Weights of a small mixture-of-experts language model, trained from scratch on English Wikipedia: 24 experts in each of 7 layers.
Below are experts of layer 6 (counted from 0) of a mixture-of-experts language model. Rows are named router (the router's row for the expert) and show model dimensions 128-255. Each number is 500 + 25 x the weight over its row's rms, rounded and kept within 0 to 999. Numbers have three digits each.
After each expert's rows: "mostly gets" lists some tokens that are sent to it at least half of the time; "comes after" lists some tokens at least twice as common just before its tokens as in all text. This comes from a sample of Wikipedia text that the model never trained on. Tokens count by the router's weight.

# expert 12
router:492490455511540535515446520513504485487501479454497501500482500488463510475468474490490532529498481523490467536493471475486473461500510475514452493539505498504501495518528505493518460494481505559479521545494505443526514498519493525494481482494501476482484498511495447509510463499502523482530513529537497487454498482468489492490518485483557501507453468512529483477552509502471563527537
mostly gets: " his", " her", " their", " its", " Her", " His"
comes after: "'", "s", " of", " for", " on", "ing"

# expert 9
router:496498469483505560510531541491503502539527537457563519515515494504481508512471510503526481527479516527518510544494515448538508495537529481531461455503510509539504513484544529485495515457499515509495477496498542468500549479537490503486503496455548462468498473478509498504514468483492531479478476496507482466496481451481525501448545455505506481542508546469494490489499544522474477535541
mostly gets: "\n\n", " →", "present", " UTC", " Binomial", "\n"
comes after: ".", "=", ")", " =", " Location", " information"

# expert 17
router:476490495477504543492490547481533508464499515503551511501538491494499571483452502461471538529482458503520504517465522517532487510491505528523433480516490490533499515503534499496503476481483478508509457486517511493544508488528502499463487434455460463495499486509531494519514492482476513476496496547530511547476485486505508472491521498492523494540471524503501508488526493523483493527510
mostly gets: " MF", " FW", " DF", " GK", "loan", " ENG"
comes after: " |", "|", "–", " (", ";", " 1"

# expert 16
router:509500441523510521496489481514511511495490522508503489499484475513450473519487508489536493503470500514526429507486497506514495454488559475535485485491483512475523524496513512506487483479490474524509481518516500439511521493509500490521497456495492497465461501496514501498503509453504525459538466538501466487477487490459481475487514485494578499489508492504534492466560500513500497518496
mostly gets: "–", "=", " MF", "-", " DF", "−"
comes after: "=", "\n", "\n\n", "-", " =", "|"

# expert 13
router:506534473497540527472497494514510488527508479468505492513469505520506501507424468514502534521493508512528486525494466504522491475526509483520484478508476516517470526477508536534521501479488472491495518493502500498511517514506503511478467449478478485476472486487494483519497499483460510510482498512526490490495484465483486482434520475472535533501465531479549494485496519491462540525511
mostly gets: " the", "The", " The", "All", "f", "with"
comes after: " of", " in", " for", " to", " at", " with"

# expert 5
router:477506478492507510513509492482483517517486522497541484518501469464462510476484490486504509537481468549518480528497473504544474509538503506493484446508495534517522511501516524476505499486471491502478480492532564473503526509512507507509450526459509513537486479546490492509501446502501494477518503523501512481486448455517529478446557468501507474525479539504535513483538515528460520550537
mostly gets: " Location", " List", " Preceded", " County", " JPL", " county"
comes after: "-", " •", " The", " is", " Preceded", " Location"

# expert 22
router:512513442518557541491504537495488500503496511487498517518511516480502490513482485525488508526469513550488499540492468517500493503549551487491483480510464532523500562490511516521532491508494483524485477487499490458509507484508513525488509511497503476467449475520503496510497518484464488467514524489522521485489492503483516475516558516487541531508495482515495539460496518551494562505513
mostly gets: " \"", " However", " “", " .", " '", " ("
comes after: ".", "=", "\n\n", ")", "\"", " ="

# expert 6
router:469510479526546501528506541489535509483479544479596521507513502488481480482519487486504534495457485483480469527488500550551512476522473457520470435505471498473512491496506529495546515487512492509512487507497519497563521497539495514523486462478533458486444481470512459485494439492517519491476483547507476462481473485498506483477530473477527533548484510511506515467532542514490541501473
mostly gets: " Bh", " India", " Pakistan", " Tamil", " Abdul", " Kal"
comes after: "\n", "  ", " Pra", " Bh", "ja", " Mah"

# expert 10
router:503521451500548482510486523486471491527495513480496477531521477462479560553478489567507499476493484558513463486483483481548501496494535495539471498510494518500536502462534522516530472453486484514505475526525459502492538468501521471529490471500503506474517494528551487491508483512471496441544462520500508494440466473460498527473478520494552471531473480507487543488519524505450519526500
mostly gets: " century", " War", " 184", " 185", " military", " 1990s"
comes after: " the", " in", "–", " of", " (", "In"

# expert 11
router:500470469510508513526472488502493502469536529454507522505493509497504500476446491527511539512473466507497482514482520510501505453534501503526417468508468475502566484488547501489517509479496509529533479470507494507552533522505488498515502529428503473476469491504508458483497473470535500495559525524538452534484476509470530505486520525476503461536465502528522480460517520480482509536491
mostly gets: " titled", " Released", " directed", " Nominated", " Produced", " Title"
comes after: "\n", ")", "  ", "\"", "\n\n", " —"